config = dict(
    n_layer=9,
    d_model=128,
    n_experts=16,
    experts_per_token=1,
    d_expert=160,
    d_shared_expert=0,
    activation='clamped_swiglu',
    moe_layers=[0, 1, 2, 3, 4, 5, 6, 7, 8],
    router_score='softmax',
    normalize_top_k=False,
    routed_scale=1.0,
    balance_loss=0.0051,
    balance_bias=False,
    router_noise=0.1,
    init_std_router=0.015,
    lr_router=0.000496,
    n_head=4,
    n_kv_head=1,
    head_dim=32,
    vocab_size=8192,
    norm='rmsnorm',
    norm_place='pre',
    norm_eps=1e-05,
    positions='rope',
    rope_base=5690.0,
    rope_fraction=1.0,
    qk_norm=False,
    attn_scale=0.177,
    tie_embeddings=False,
    parallel_block=False,
    init='normal',
    init_std_qkv=0.0541,
    init_std_o=0.0,
    init_std_up=0.0541,
    init_std_down=0.0,
    optimizer='adamw',
    lr=0.00311,
    beta1=0.9,
    beta2=0.98,
    weight_decay=0.18,
    lr_head=0.01,
    grad_clip=1.0,
    warmup_steps=517,
    schedule='wsd',
    decay_fraction=0.69,
    decay_shape='linear',
    final_lr_fraction=0.0,
    batch_tokens=[32768, 65536, 131072],
    seq_len=1024,
    doc_mask=False,
    train_tokens=246200000,
    steps=3927,
    dataset='wikipedia_en',
)
Below are experts of layer 3 (counted from 0) of a mixture-of-experts language model. Rows are named router (the router's row for the expert), gate (a neuron's input weights, with its number), up (a neuron's input weights, with its number), down (a neuron's output weights, with its number) and show model dimensions 0-127. Each number is 128 + 32 x the weight over its row's rms, rounded and kept within 0 to 255.
After each expert's rows: "mostly gets" lists some tokens that are sent to it at least half of the time. This comes from a sample of Wikipedia text that the model never trained on.

# expert 6
router [ 99 147 145 142  96 136 120 148 157 138 165 135  71  81 135  69 186 161 132  81  91 142 123 153 155 119 128 128 113 193 194 145 104 146  96  79 172 113 129 135 198 142  94 148 123 114  66 148 155  90 162  85 124 169 146 147 109 140 174  76 129 131 111 120  97 156 205 162 173 139 113 168 151 122 116  69 116  98 123 120 183  51 133 137  87 154 169 151 156 123 148 111 149 140 114 145 119  82 139 121 108  94  92 147 127  99 169  75 160 219 109 136 140  97 115  97 134 166 114 146  84 143  98 101  87  99 154 153]
gate1 [ 96 134  91 136 131 212 163 123 142 161 103 145  72  97 119 166 183  97 127 176 112 157 221 119 120 160 168  98 115  67 156 100 138 105 138 149 148 137 102 118 108 150 139 107 116  99  87  91 189 113 131 182  94  78 185 136  82 144 167 128 141  60 109  62 113 123 150  77  78 140 115 125 166  85 144  99 127  96  79 154 162 127 117 108 131 104 139 181 174 115 119 153 101 122 109 142 142 106  81 140 164 143  85 132 118  40  96 132  93 117  71 152 132 129 127 154 143  72 139 118 121 128 168 145 112 101 120 124]
up1 [ 97 144 112 108 146 146 140 142 167 105 101 128  70 113 137 125 150  88 109 169 110 179 171 139 118 125 161 137  96 131 170  77 166  46 110 120 153 138  71 138 109 186 199 112 133  94  93 135 180 101 148  96  64 120 167 147 120 153 187 135 113  75 109  88 113 118 140  70  87 150 123 146 171  94 120 122 173  69 110 132 143 119 163 129 144 126 182 209 160 118 157 115 172 140 117 142 147 110 136 119 171 153  84 148 125 153 116  90 110 238 114 117 183  95 110 146 152 101 119 120  88 132 141 152 131 103 113 137]
down1 [152 117 148 124 111 112  37 138 149 126 112 149 136 124  84 194 187 200 139 165  78 106 129 113 137 133 136  77 160 108  73 126 119  63 161  68 134 188 196 162 133 141 143 144 134  95 101 170 184  85 129 171  78 108  78  51 128 137 166 175 150 117 124 139  98 166 135 152 151 150 145 131 119 116 152 151 139 101  97 136 114 133 180 156 142  71  68 122 102 138 196 111 147 126 110 180 112 156 156  89 144 124  89 141 115  89  68 161 101 123 152 113 114 128  96 138 140 145 164 157 113 133 135 157 107 104 113 101]
mostly gets: "present", "towards", "Th", "year", "with", "In"

# expert 1
router [146  97 126 131 146 151 104 141 155 173 122  89 134  65 106 146 133 174  70 124 179  92  67 137 133  91 156 102 170  91 113 104 150 151 155 109 135 129  75 149 116 125 149 166 186 168  80 168 156  80 110  95 110  64 172 100 146 112 101  89 165 146 116 178 111 121 107 147 135 142  72 143 173 116  83 118 164 110 143 144 217 140 107 159 105 172 102 105 112  84 103 105 143 162 124 134  88 163 182  96 105  99 111 114 160 137 103 148  71 169 174 145 175  87 137 111 172  70 122 137  92  73  94 153 108 133 107 105]
gate1 [110 148 120  88 181 151 174 126  69  67 130 193 123 157  82  97  71  69 124 130 117 146 112 120 145 136 133 111  79 146 119 176 179 141  94 166 105 159 103 138 144 154 125 100 159  74 170  53 163 119  96 149 145 146 122 196 144 133 132 200 115 129 124  92 156 136  86  75 111 190 179  85 101 100 117 121 144 142 144 149 143 110 110 113 122  98 111 142 116 126 131  45  84 161  84 113 167 119 147 140 176 105 119 136 118 119 150  59 130 132 149  92 105 129 110 133 129 113 119  87 213 115 155 110 127  87  95 156]
up1 [145 114  64 127 152 121 164  85 145  96 155 135 109 139  74 121  97 104 106 142 167 190 119 132 116 128 119 133 121  90  74 126 131 128  93 176 129 181 147  83 142 185 159 144 124 115 122 105 167 127  70 139 104 117 107 163 145  43 126 174 148 150 102  93 115 128  78  82  95 218 153 114 160  95  63 162 172 167 176 159 145 205 127 177 141 122 125 120  99  63 101 107 143 118 120 114 140 134 168 160 102  84 134 127 161 161 131 111 132 135 192  90 130 124 158 134 184 112 126 116 120  96 112 150  97  89  81 170]
down1 [108 144  96 130 125 153 160 102 154 177  97 199  69 105 133 188 133 118 115 133 176 100 111 124 119 120 121 109 114 105  93 135 133 167 151 170 177 161 122  98 128  90  96 171 103 111 159 142 104 134 105 177 113 132 164 138 150  98  74  81  54 139 132 202 108 116 104 125 165  80 133  99 122 145 157  98 120 142 143  63  82 160 100 113 158  76 179 181 103 163 113 173  81  74 130 108  90 134 105  88 157 112 119  93 160 107  83 166 184 130 108 147  93 103 152 119 119 143 155 102  59 133  73 138  75 110  95 147]
mostly gets: "See", "&", "itch", "FC", "enny", "ö"

# expert 7
router [119 110 115 105 171 127 163 106 141  96 100 139 112 181 136 110  79  89 126  83 139 114 134 113 177 191 170 122  79 113  93 171  55  93 157 157 109 108 127 141 152  87 117  95 152 153 123  98  88 117 120 166  76 132 128  77 138  86 125 219  77 188 144  85 161 117  79  92 107 146 177 107  53 153 166 101 151 126 160 145 113 161 130 121 126  82 142 124 148  81 126 151 142  40 124  85 131  92  93 157 138 163 155  73 106 161 152  85  94 155 150 102 149 151 126 139 144 108 133 144 125 119 126 105 101 112 114  63]
gate0 [ 79 111 109  98  85 128 192 163 133 158 129 132 114 127 124 189 111 214 123 173 146 145 122  73 113  85 128 130  85  99 150 116 164 101 212  95 111 123  90  97 121 139 136 104 110 106 115 106 113 153 198  51 122 133 136 165  61 128 158 109  99 121 126 111 155 162 126 120 138  80 135 130 159 147 174 120 181 162 139 116 123 119 143  88  95 128 200  98  96 117 114 114 121 161 161 127 121 195 150  88 175 137 105  97 151 108 110 175 131 186 142 124 175 157  43 117 139 144 126 138 147 188 105  78 132 121 128 153]
up0 [117 197 127 135  65 124 202 132  58 166 135 136  85  87 127 193 123 107 145 196 118 164 134 120 173  92 106 170 131 115 146 133 157 105 105 146  92  99  99 150 130 179 137 110 137 103 138  97 117 117  99  91 164 100 149 177  88 117 160  95 127 117 141 137 180 133 128 146 135 158 131 123 115 175 109 169 107 171 171 143 103 141 133 115  16 159 125 111  68 123 120 121 143 142 139  80 117 129 183  63 153 159 122 146 153 112 154 126  94 170 134 123 184 182  82 147 183 165  95 106 118 176 144 130 121 174 125 136]
down0 [130 115 140  99 182 112 163 128 139 150 163 215  98 130 117  95  95 145  70 114 163 138 121 158 127 160 103 162 109  92  57 140 135 186 140 119 130 112  89 135  86 116 152 151 160 114  98 168  51 155 107 172 180 128 174 146 156 155 139 192  95 173 156 108 121 156 146 103 173 123 196  92 140  93 133 117 123 167 111 133 210 109 115 144 167 152 185 157  78 146  85 195 136  91 162 108 173 133 159  94 164 129 123 147 116 117 150  68 103 142 137 119 144 118 107 147  64 107 115 125 107 123  95 120 113 136 135  78]
mostly gets: ").", " but", " and", "\",", " while", " when"

# expert 11
router [129  92  78 104 161 117 120 144  83 172 148 150 194 108 130 154 129 133 188 118 136  95 130 107 108 176  95 107  99 196 186 165 143  80  99 172 108 187 123 136 134 131 159 134 117 151 106 111 117  81 142  36 125 108 134  99 151 176 113  95 169 115  79  88 190 154 180 113 114 120 110  88 142 123 161  58 134  94  83 144 156  70 144  85 159 101 125 160 173 140 140 123 158 155 120 124 105 136 105  83 116 131  94 173  58 106 120 181 153 122 153 160 151 110  95 135  97 101 124 132 169 133 100  91 160 173 146 102]
gate1 [173 129 187 143  99 152 145 172 113 145 130  93 136  76 111 116 184 135 162  72 131 156 127 137 127 140 126 166 183  90 149 144 124 115 146  90 164 123 140 150 169 104 106 148 124 106 142 138 117  66 171 124 155 110 198 102  83 145 222 135 143 158 132 120 160 106 178 138 111 187 174 112  87 150 116  34  98 187 155 121 112 197 174 135 143 152 168 115 146  80 118 142 126 151 131 108 100 127 110 102 104 119 113 166 136 104  81 164 124 122 109 136 208 112 111 143 146 108 131  46 124 117 121 139 174 111 107  76]
up1 [134 123 130 164  83 156 162 178 114 155 128 132 111  89 139 106 173 109 129  64 138 130 109 117 180 168 110 128 151 213 174 165 145  86  87  87  82 109 160 120 195 115 114 135 129 133 127 102  99  78 110  97 127 169 149 111 160 172 177 121 134 136 114  98 211 112 110 157 102 175 194  93 119  90 161  82 158 160 128 122 134 163 186 154 161 149 173 144 124 108  96 145 140 182 167 126 113 176  83 143 132 139 101 168 119  79  82 118 179  88 134 125 134 136  89 163 102 148 166 115 157 135 122 106 208 120 133 140]
down1 [135  18 145 146 135  53 186 116  95 111 133 149  88 101 195 170 119 139 113 153 130 176  97 148 142 139  94 135  43  96 101 146 123 169 130 105 120 103 140  98  73 116 153 114 150 138  94 112  71 181 106 182  95 158 121 170 200 125 147 125  96 134 119 160 144 144 104 112 130  95 164 118 160 114 137 111 118 119 154 121 159 138 115  82 110 127 118  92 164 132  97 240  83  98 163 151 104 134 122 100 143 121 140  84 147 127 118  77 141  94 169 174 141 149 136 127 124 173 146 120 122 129 157 141 125 146  83  76]
mostly gets: "\n", " \"", "History", " MF", "|---|---|---|", "Career"

# expert 14
router [117 135 144 113 183 136 111 141 112  82  88 136  92 173 102 103  78 123 128 128  99 148 116  85 111 140  98 122 133 111  92  87 136 161  98  87  63 131 117 102  74 151 133 131 155 160 219 105  88 113 104 106  90 117 143 159 128 109 102 210  82  94 171 151 110 136 105  78 152  76 143 139 112  59 146 151 139 134 114 112  84 134  85 146 136  96 121 116 108 103 186  84 111  75 143 141 137 108 100 173 163 147 188  67  94 145 149 166 173  80  99 112  89 155 187 129  93 165 144 156 180 174 160 106 131 126 113 112]
gate1 [141 133 113 127 104 160 223 148 110 120  78 166 152 134  44 175 140 131 157  98  98 114 151 116 130 147 160 187 118 103 114 132  89  90 168 172 170 166  83 123 129 101 108 153 150 109 165  62 136 126 175  83 178  83 106 127  69  80  90  96 163 182 169 101 167 113 112 156  85 117 143  82 123 133 110 133 109 149 172 163 161 124 161 175 124 114 104 128 154 126 116 106  98 165 125 170 139 106 156 108 151 181 123 110 132 153 120 130 128 100  93 120  88 151 115 117 167 144 172  93 181 170 180 169 165 149  71 127]
up1 [149 142  64 142 100  97 191 128 138 149  60 154 101 110  91 168 119 122 107 100 131 205 152  93 101 154 115 139  92  55  89 103  72 112 121 176 120 143 104 122  55 172 120  96 133 176 182 119  88 154 130 105 125  76 124 177 135  87 129 195 190 119 171 109 139  56  70 170 121 119 115  88 108  94 140 155 129 188 145 121 118 151 115 164  75 120  96 114  90 126 127 123 110 146 146 139 164 112 126 144 136  95 163  89 130 120 126 131  82  95 114 133 101 120 148 133 146 112 169  93 123 127 133 204  98 125 154  88]
down1 [ 37 130 124 100 101 137 107 131 136 124 104 171  83 157 122 138  93 113  93 150 166 102  76 181 120 130  63  94 100 100 195 152 113 174 121 156 138  90 103 109 117 128 148  82  90 150 142  70 145 100  84 132  85 128  81 177 191 100 118 134 129  43 103 105  74 130 103 119 147 131 144 129 104  90 134 178 146 117 105 134 106  83 103 152 102 149  94  94 136 136 158 104 145 120 110 127 167 151  70 194 123  61 123 182 203 168 131  98 119 138 131 118 113 113 106  83 129 150 114 115  70 133 109 115  80 112 123 147]
mostly gets: " de", " x", " Dem", " Win", " Los", " Qu"

# expert 9
router [160 136 162 147 164 132 117 124  77 129  79 167 100 197  85  98  76 114 107 117 143 132 131 103 129 101 105 108 125 140 115 109 116 161 140 131  64 116 143 121  67 148 159 120 139 145 220  98 100 118 105 136 111 122 136 114 126 105 113 193  53 111 185 150 134 145  88 120 154  81 160 138  86  76 129 143 142 131  77 112  76 173  94 131 133  98 130 132  95 103 157 107  94 116 127 166 131 124 108 160 136 164 188  43 125 148 127 124 196  61 152 107 117 141 185 142  52 139 164 139 164 111 171 108 146  87 104 120]
gate5 [ 81 106  76  93 134 134 101  88 112 184 150 148  95 105 109  83  90 141 134 112 167 162 173  80 107  92 212 117 154 218 133 108 161 144 112 167 163 164 139  79 193 146 162 106 128 145 197 128 186  60 150 137 145 153 156 119 185 171  99 180 130 101  91 131 187 154 159 134 107 119 133 112 148 127 156 105 147 138 152 141 125  95 131 117 156 134 116 173 111 147 120  45  93 100 149 147 117 118 119 108 164  86 136 169 180 105 137 121 105 125 139  68 107 128 119 166 139 173 151 113 121  90  90 125 169 115 119 139]
up5 [147 151  64 139 135 133 126 116  67 152 130 118 158 177 130 100 133  86 126 187 162 165 110  64 146  71 150 105 135 180  86 118 105  85 146 156 128 121  95  67 184  93 150 122 113 152 157 109 181 143 125 169 149 152 141  98 165 122 147 147 119  89  66  74 154 182 129 131 110 141  84 102 108 119 168 104 150  92 166 181 169 129 116 132 111 136 123 137 114 206 142 104  98  55 126 135 166 144 126 119 121 107 146 139 156  91 107 118  64 155 142  94 138 114 169 164 116 121 161 124  37  69 116 157 173 117 138  93]
down5 [114 106  93 112 129 136  96 128 104 115 128 116 152  76 114 168 138 100 126  52 176 142 142 122  84  86 112 103 183  94 172 162 138  82 154 161  76 168 121 101 139 210 142 113 152 171 114 178 147  88  97  90 108 156  96 112  61 135 190 156 158 131  92 148  98 100 121  95 105 162 100 128 122 163 151 179 122 124 109  90 122 133 150 131  77 162 122 178 111 131 108 108 122 129 154 184 165 131  80 191  96 154 128 123 146 118 139 191 100 132 156  52 141 100 123 116 119 154 146 105  93 129 166 134  40 105 164 159]
mostly gets: " between", " go", " allow", " receive", " multi", " co"

# expert 4
router [225 133 193 169 156 119 117  70  98 120 113 144 131 160 146 118  52  88 126 119  88 132 175 116 101 148 129 149 160 171 131 113 133 106 140 140 110 170 200 100 157 135 122 185 140 101 160 147 125 139 141 149  88 144 113 198 126 122 118 170  65 146 151 133  93 109  80 128 163 133 129 174  95 115 116 150 130 100  97 171 109 164 112 173 134 125  72 139 213 162  96 106  89  70 155 130 113 157 143 136 167 145 118 160  66  84 145 151 173 109  91 101 119 113 158 104  93 101 110 118 185 104 133 103 164 149 106 158]
gate0 [127 128 108  90 161 145 146  90  73 167 157 121 208 149 113 176 163 103 178 137 151  66 113 108  93 123 145 180 115 109 168 147 158 107 161 146 168 157  95 106 148 123 113 111  92 124 176  80 151 179 132 144 215 109 167 116  93 118 136 136 168  77 129 123 121 149 167 133 127 167 184 114 176 110 143 108  97 147 103 183 118 131  88  93 129  95 110 188 109 130  66 119 135 148  60 123 109 151 132  80 122 116 128 141 176 165 124 163  79 135 110 180 173 158 124  84  97 103 112 118 157 154 143 130  72  89  81 163]
up0 [ 81 162 110 104 142 101 157 130 148 108 137 133 201 108 126 147 127 122  86  84 126 131 134 131  43 158 166 124 145 104  92  79 164 181 105 112 110 164  93 119 131 141  81  91 135 107 150 129  84 196 155 117 121 130 151  48 158  98 192 193 149 132 185 119 118 131 128 120 139 112 110  74 151  80 135 171 150 143  69 155 141 129 137 114 169 122 112 136 207 121 160  87 100 115 131 135 116  72 151  95 139 144 111 140 127 181 132 134 100 123 104 158 124  63 165  98 101  78 170 104  59 145 154 146  63 128 111 121]
down0 [ 46 139 152 111 140 157 145 114 142 143 170 176 105 161 123 106 146 138 107 153  99 209 148 141 119 154 130 106  90  72  98 152 164 131  78  96  69 121 169 139 124 177 161 162 167 171 163 164 165 136 145 147  62 185  96  60  94 111 101 172  88 147 175 139 100 142 107 105 144 147 158 144 156 156 102 169 131 189 128 110 114 116 129 155 151 131 100 105 109 149 152 116 107 172 117 105 132 130 169 119  67 121 129 113 113 148 100 120 105 208 152  93 112 164 100 106 121 124 153  88 147  96 100 112  55  93 110  60]
mostly gets: " been", " used", " later", " first", "″", " name"

# expert 3
router [104 191 107 115 114 144 140 116  80  96 153 126 140 180 153 132 100 105 139 161  71 152 154 158 158 163 157 162 176 135  88  79 156 211  85 196 134 161 143 120  97 141 134 113 109  96 187 132 180  79  88 191 175 177 147 127 154 130 129 164  99 186 139 172  93 122  90  81 116 147 159 165 115 125 102 132 137 183  54 127 140 149 124  85 130 110 152 115 161 124  96 124 115 133  58  79 167 134 134 163 172 117 115 103 145 161 166 116 132 100 143 110  70  91 136 127 135 110 144 148 163 132 137 184 126 183 138 124]
gate5 [149 127 174 155 127 113 148  59 157 110 174 110 120 109 128 108 109 133 147  90  59 142 139 100 194 120 138 106 129 208 139  98 138 140 108 123 158 159 126  74 141 118  99 130 178 112  88 173 221  73  93 156 165  90 114 135 198 145 107 132 105 163  79 163 141 178 131 126 185 139 129 120 131 161 132 105 121  94 117 148 146 106 158  40 127  98 164  82 178 114 127  98 161 171  56 101 128 145 154 134  91  79  78 158 158 160  98  75 177 125 137 103 153 147 124 140 135 117 142 124  96 109 136 144 112 148 109 117]
up5 [143 104  87  97 103 105 163 182 149 131  86 119 166 152 132 115 139 187 139 104 126 205 133 154  89 114 111 105 117 138  83 110 106 108 135  80 160 132  96 109 120 158  91 178 163 161 137  79 148 157 112 104 172 144 141 130 147  90  67  90 105 116 131  95 104 147 123 139 122  69 131  89 146 135 102 124  96 126 154 107  97 154 105 182 243  79 147 121 124 151 172  92 190 109 105 176 120 100 114 117 102 142 145 102 127 194  93 119 165 144 134 154 123 163 116 109 116 120 207  86 158 154 128 140  45  83 113 133]
down5 [152 138 139 147 200 144  93 123 133 202 144 109 162 115 123 132 143  97 178 100 145 116 127  59 100 102 199 161 161 117 135 132 111  83 146 125 185 110 137 157 160 155  86 154 128 136 154 133  73 172 144 107 132 107 136  46 105 146  44 142  86  92 157 159 176 160 143 127 105  77 118 138 155 129 122 106 141 118 155 151 153 124 173 107  74 103  89  61 160 109 174  29 119 101 103 129 132 124 169 128  98 143 164  91  91 159 162 103 140 160 147 147 154 117 119 164 117  66 106 124 111 120 169 132 105 128  86 128]
mostly gets: " II", "tory", " few", " multiple", "ious", " independent"

# expert 5
router [124 142 165 154 157 143 112 132 111  99  78 142 112 210 100 115 128  90 137 126 119 137 103 129 146  81 102 136 140 115 101  76 133  99 130  94  72 128 122 121  76 159 113 132 120 137 192 102 120 138  94 145 115 114 143 147 139 118  81 200  82  87 187 124 165 171  86  73 138 117 158 144  77  80 115 151 144 120  92 119  84 154  56 138 123  50 113 127  85 121 158 121 113 114 120 154 145 103 131 160 122 172 178  84 119 174 106 152 200  66 122  94 136 172 158  96 103 169 181 165 166 137 170 111 137  88  87 152]
gate5 [141 124 113  88 119 172 103 125 154 135 110  95 159 110  91 128 104 150 152 158 138  83 112 164  96 157 130 142  91 100 153 151 133  99 120 173 101 159 127 113 132 148  53 104 141  86 113 203 142 113 140 144 147 115 129 162  80 133 126 118 178 144  80  92 101 134 185 118 124 155 107 136 130 106 140 141  70 121 132 150 124 105 139 150 152 119 105 163 143 160  72 112 145  69 117  79 124 108 153  13  83 134  71 163  60  90  55 226 128 134 125 108 135  97 109 159 154  97 123 103 125 137 153 112  77  88  87  97]
up5 [106 138 104  65 111 136 121 104 185 130 108 133 137 123  79  52 116  94 103 124  92 152 143 185 165 138 120 136 116 136 106 139 160 108 120 181  99 166 136  55 113  89 109 116 136  90 119 145 126 157  92 129 133 168 136 132 103  81 101  91 109  98  63  89  47 140 189 116  74 127 130 110 144 116 100 131 110  83 160 131 156 109 193 171 135  55  87 158 129 133 113 134 140  92  82 142 190 117 182  85  84 160  86 177 132  82  76 190 132 173 129 102 117 106  83 118 133 132 150 128  94 109 134 146 103 100 116 132]
down5 [ 94 126 151 112 176 135  98 133  97  80  99 157 115 110  31  52 138 143 109 145 117 127 115  94 141 101 171 140 168 145 120 152 149 162 139 120 181 107  83 101 135  67 131 125 129 118 214 166 122 157 113 185 125 141 144 150 125 164  87 167 150 160 164 143 136 195 168 139 180 123  98 115  70 107 105 155 173 133 147 127 140 126  78 160 105 155 164  92 119 152 158 138  98 160 151 126 152 155 178 131 141 175  82 114 173 167 121 172 137 135 141 142  96 103  66 127 162 145 174 170 147 102 192 158  91 149 160 155]
mostly gets: " other", " make", " less", " more", " Pop", " lower"

# expert 10
router [119 110 164 162 126  97 116 117  82 121 129 153 151 143  57 132  86 119 118 162 134 107 161 146  99 109 105  90  66 156 152  54  94 157 125  90  62 126 149 141 105 106 169 162 162 152 158 170 117 101 175 200 145 142 152 145 109 151  64 190 134 135 124 109 143 169 121  98 148  77 168 100  60 141 121 139  82 169  75 149 117 171  85 105 126 134 120 103 118 123 176 150 167 167 151 118 175  96  97 165 121 164 133  86  70 135 120 148 153 115 100 109 114 115 143 100 180 135 162 153 198 156 133  89 175  91 106 109]
gate0 [ 82 100 150 121 101 141  95 112 143  98 107 153 148 139 127 119 105 113 162 186 114 107 171 103 103 120 128 129 113 121 166  78  91 126 142 110 106 114 126  97 134  71 140 164 162 112  82 128 146  88 172 135 152 128 173 164 131 202  75 144 110 100 141 139 104  92 142 120 183 104 140  75 131 105 130 104 114 130  70 136 131 130  46 115  84  96 168 148 111 139 126 114 154 145 107  22 130 137  50 109 113  64 114 143  36  81 126 187 131  92 136 100 148 120 113 152 110 142  66 128 177 122  74 113 176 128 128 123]
up0 [141 161 210 164 161 107 122 155 167 148 105 108 118 146  63  58  93 137  67 141 136 113 140 166 208 168 126 117 131 154 108  83 137 179 135 174 151 142  92 166 104  83 121 148 183 104 168 134 158 125 148 131 121 102 190 143 169 135 132 136 130 102  73 151 121 172 127 187 136 120 143 155  97  53  97  91 104 122 168 110 163 168  47 127 110 100  86  76 145 148 132  84  96 121 147 171 101 143 122 108 163 112 106 167 104 168  76  88 120  86 123  93 114 126 153 141 129 169  82 124 123 125 131 149 115  97 126 114]
down0 [185  69 148 118 156 114 123 118 134 116 149  87 125 164 134 129  82 145 140 140 134 125 101  89 131  96 193 152 108 129  83  90 144 111 131 133 119 118 124 107 236 128  58  87 132  84 108  78 108 166 119 112 133 130 110 104 119 142  94 119 112  82 130 145  13 135  72  94  79  96 134 182 159  78 171 120 144 108  86  69 111 116 195 114 124 159 142 136 132 156  63 133 111 146  95 154  78  80 157 148 138 123 160  89 110  65 138  97 149 145 113 170  91  93 159 123 131  96 101 136 156 123 132 138 142 135 132 146]
mostly gets: " the", " a", " The", " an", " that", " his"

# expert 8
router [ 95 197  88 145  88 156 142  98 159 119 117  94 151 141 118 169 135 137 108 180 142 124 175 185 112 154 134 185 130  96 128 135 154  54 136 146 148  91 173 165  97 105 119 143 111  76 117 180 108 156 175  87 138  81  84 152 172 123 150 150 177  96 128 109 119 103 127 144  93 107 100 148 157 131 120 175 126 181 192 124 100 131 143 129  73 181  96  82 139 152 126 166 140 128 139  70 135 172 130 133 153  87  91 147 130 169 101 173 135 189  94 118 117 197 106 162 176 160  93 128  86 151 131 163 163  98 118 182]
gate5 [112  98 110 164  91 143 151 138 200 127 169 149  87 133 141 134  93 130  89 120 115 110 132  64 130 115 124 106  97 137 134  68 201 141  88 185 149 120 164 141 187 121 105 102 160 140  92 129  84 116  72 118 152 155 109 121 145  96 100 167 153 156 138 111 149 153 119 140  89 108 145 166 126 205 148 116  68 126 137 101 114  84 151  56 129  91 107 127  93 186 105 139 148 111 186 129 170 114 154  69 203 146 163 112 169  76  92  82 111 161 167  94 175 139  97 161 100 191 149 123 135 154 147 131 102 116 105 147]
up5 [151 112 172 176  85 145 147 135 122  83 116 136 107 146 110 115 164 104 117  91 102 133  71  90  83 104 124 149 193 116  99 214 130 213  68 157 137 139 135 103 200 116  29 146  89 119 110 138 139 126  99 109 154 132 136 153 147 166  79 187 149 117 136 144 123 120 147 147 104 133 177 123 104  76  77 121 124 110 101 114 109 114 126 151 123  94 118 148 151 112 103 153 129 117 127 168 146 116 140  72 119 104 156 122 151 161 206 104 159 106 109 196 119 100 126 163  75 135 153 122 100 132  68 157 139  56 119 144]
down5 [ 79 139 100 108 137 117 113  94  85 125 113 103 183  87 150 122 161  67 118 149 110 134 124 121 150  99 164  66 143 153 111  79 137 145 182 151 192 124 158 104 105 140 181 132  94 134 136 156 129  93  94 105 126 172 100 120 205 131 133  93 147 186 113 118 182 108  60 152 179  82 109 155 143 142  34 158 125 131 188 140 169 135 108 166 108 108 145 115 126 104 129  81 147 165 153 145 142 127 167 117  48 117 150 150 141 142 134  60 111 165 116  37 123 120  89 176 111 152 133 107  99 156 128 115 137 129 124 123]
mostly gets: "s", "z", "kh", "ft", "n", "k"

# expert 2
router [157 159 172 126 168 111 158 155 123 120  53 126 123 139 101  97 168 134  92 155 101 138 143 149 149  87 102 182 140 117 116  81  96 172 143 164 123 126 142 108 145  88 113 121 127 110 199 122 159 133  89 113 131 186 124 136  90 112 129 124  95  97 175 118 187 127 108 113 175 106 184 129 140 157 140 149 125 137 101  99 107 144  96 155  40 138 128 182 105 176 190 121  49 114 136 172 140 156 142 115 192 214 202 128 125 111 117  88 135  59  92 140  91 139 139 164  91 150 154 150 167 129 134  95 148 152 136 106]
gate0 [163 158 129 185 150 119 152 102 153 103 147  70 131  45 108 108 163  83 123  71  87 120 125 116 150 112 137 123 148 194 101 105 142 154  71 141 142  74 134 172 162 120 124 141 177 134 158 190 138 107 119 122 131  91 164 144 176 136  99  97 120 114  57  69 136 169 167 145  85 209 163 137  72 144 124 120 122  91 138 157 218  79 148  82 153 128  89 113 185 127 149 100 101 135 135 130 170 107  84 144  99 111 131 152 140  99 139 123 147 173 163 149 152 158  67 157 147 136 157 120 131  90 131 136 110 124 101 144]
up0 [132 170  93 180  99 108 241 119 142 106 111  86  88 115  78 127 198  98  99 147 112 133  59 171 159 130 139 181 155 107 104 158 117 142  97 109 133  98 109 186  78  95 160 129  92 116 191 135 165 198 122 154  87  99 135 161 141 122  86  75 124 111 103  97 185 169 162 131 126 184 154 127 123 188 132 162 107 122 133 152 171 172 119 154 106 165  86 122 176 159 153 140  80 131 124 150 114  83 119 109 125 140 173 104 126 175 104 104 141 121 156 144 113  96 109 134 147 151 123 146  67 102 134 107 127 130 115  96]
down0 [117 180 119 146 177 109  68 140 121 112  95 108 144 114 134 120 110 166 117 106 154 170 147 125 127 141  80 168 145 101 145 156 109 166  92 103 133 156 160 118 176 135 139  87  93 185 140 173 115 127  85 103 167 124 101  61 149  85 227 111 181  96 174 183 157 109 155 142 140 162 122 164  63 150 133 184 147  77 131 145 176 130 123 174 147 144  76  89 169 146 149  85  89 112 171 165 163 140 124 151 128 130 191 165 174 122 133 154  94 113 180 123 148 125 164  91 165 158 134 132  68 139 134 108 163 107 128 104]
mostly gets: " up", " information", " Siege", " School", " Team", " Minister"

# expert 0
router [ 99 150 159  91  79 101 140 125 176 115 158 147 157  94 147 178 156 108 200 143 115 172 143  78 107  86 211 176 134 101 100  96 125 124 144  95 185 123  96  97 162 138  94  77 103 139 121 121 169 195 136 160 193 162 114 124 102 124 160  96 130  89 149 124  98  91 134 177 111 136 149 108 138 164 125 143  97  95 182 106 125 120 173  98 170 119 146 162  81 145  76 106 111 120 179 123 167  77 110 146 106 119 145 171 165  84 123 110  75 148 126 107 158 128  95 174  93 169 143  57 103 167 170 149 114 109 124 145]
gate1 [160 124 187  96  93  94 148 128 161 121 113 152 147 135 142  43  74  96 123 152 127 128 105 127 118 116 147  37  95 146 116 110 106 123  40 128 119 149 152 128  86 100 127 147 103 145 100 150 123 126 170 108 141  91  97 130 170  87 104 168 176 100  77  72 142 199 135 144 102 130 126 129 105 187 138 155 168 159 110 174 116  83 138 119 156 108 151 216 122  96 104 126 106 155 153 111 134  83 153 107 116 172  74 151 149 138  66 140  84 179 187 141 164 164 159 138 132 152 118  97 129  85 145 139 164 156 109 100]
up1 [179 184 154 140 108 105 125 151 110 196  96 119 130 101 160 125 159  78 182  89 116  79 118 141  78 123 217 167 178  98 134 151  79  57 150 136 135 156 127 210 119 140 149 115 130  97 163 124 131 148  75 116 109  82 145 126 150 181  65 127 115  86  90 137 103 138 146 166 105 111 112 160  76  87 136  94 110 123  88 110 143  72 130  96 173 160  97  97 139 101 110 119  89 188 150 167 103 112 195 124 167 133 138 148  96 133 104 146 148 105 131  87 150 119 141 164 114 115 167 135 118 110  78 160 151 117 124  77]
down1 [110 114 111 117 154 109  72 104  88 128 120 127 154  75 115 135 115 182  93 186 179 170 142 120  86 104 112 164 160 124 145 139  86 108 133  77 147  81 180 151  71 122 104  74 101 142  86 146 133 144  90  89 117  88 141 115 174 127 116 147  99 130 168 137 155 132 199 140 122 145 162 159  89 135 162 111 189 175  73 179  92 153 148 125 206 103 208 148 113 134 105 111 125 147 119 111 151  76 156 153 175 109 165 157 137 139 202 141 120 179 162 136 110 129 171 146 185 148 114 179 120 179 138 130 113 131 125 119]
mostly gets: "ctor", "ct", "tin", "rate", " focus", "dic"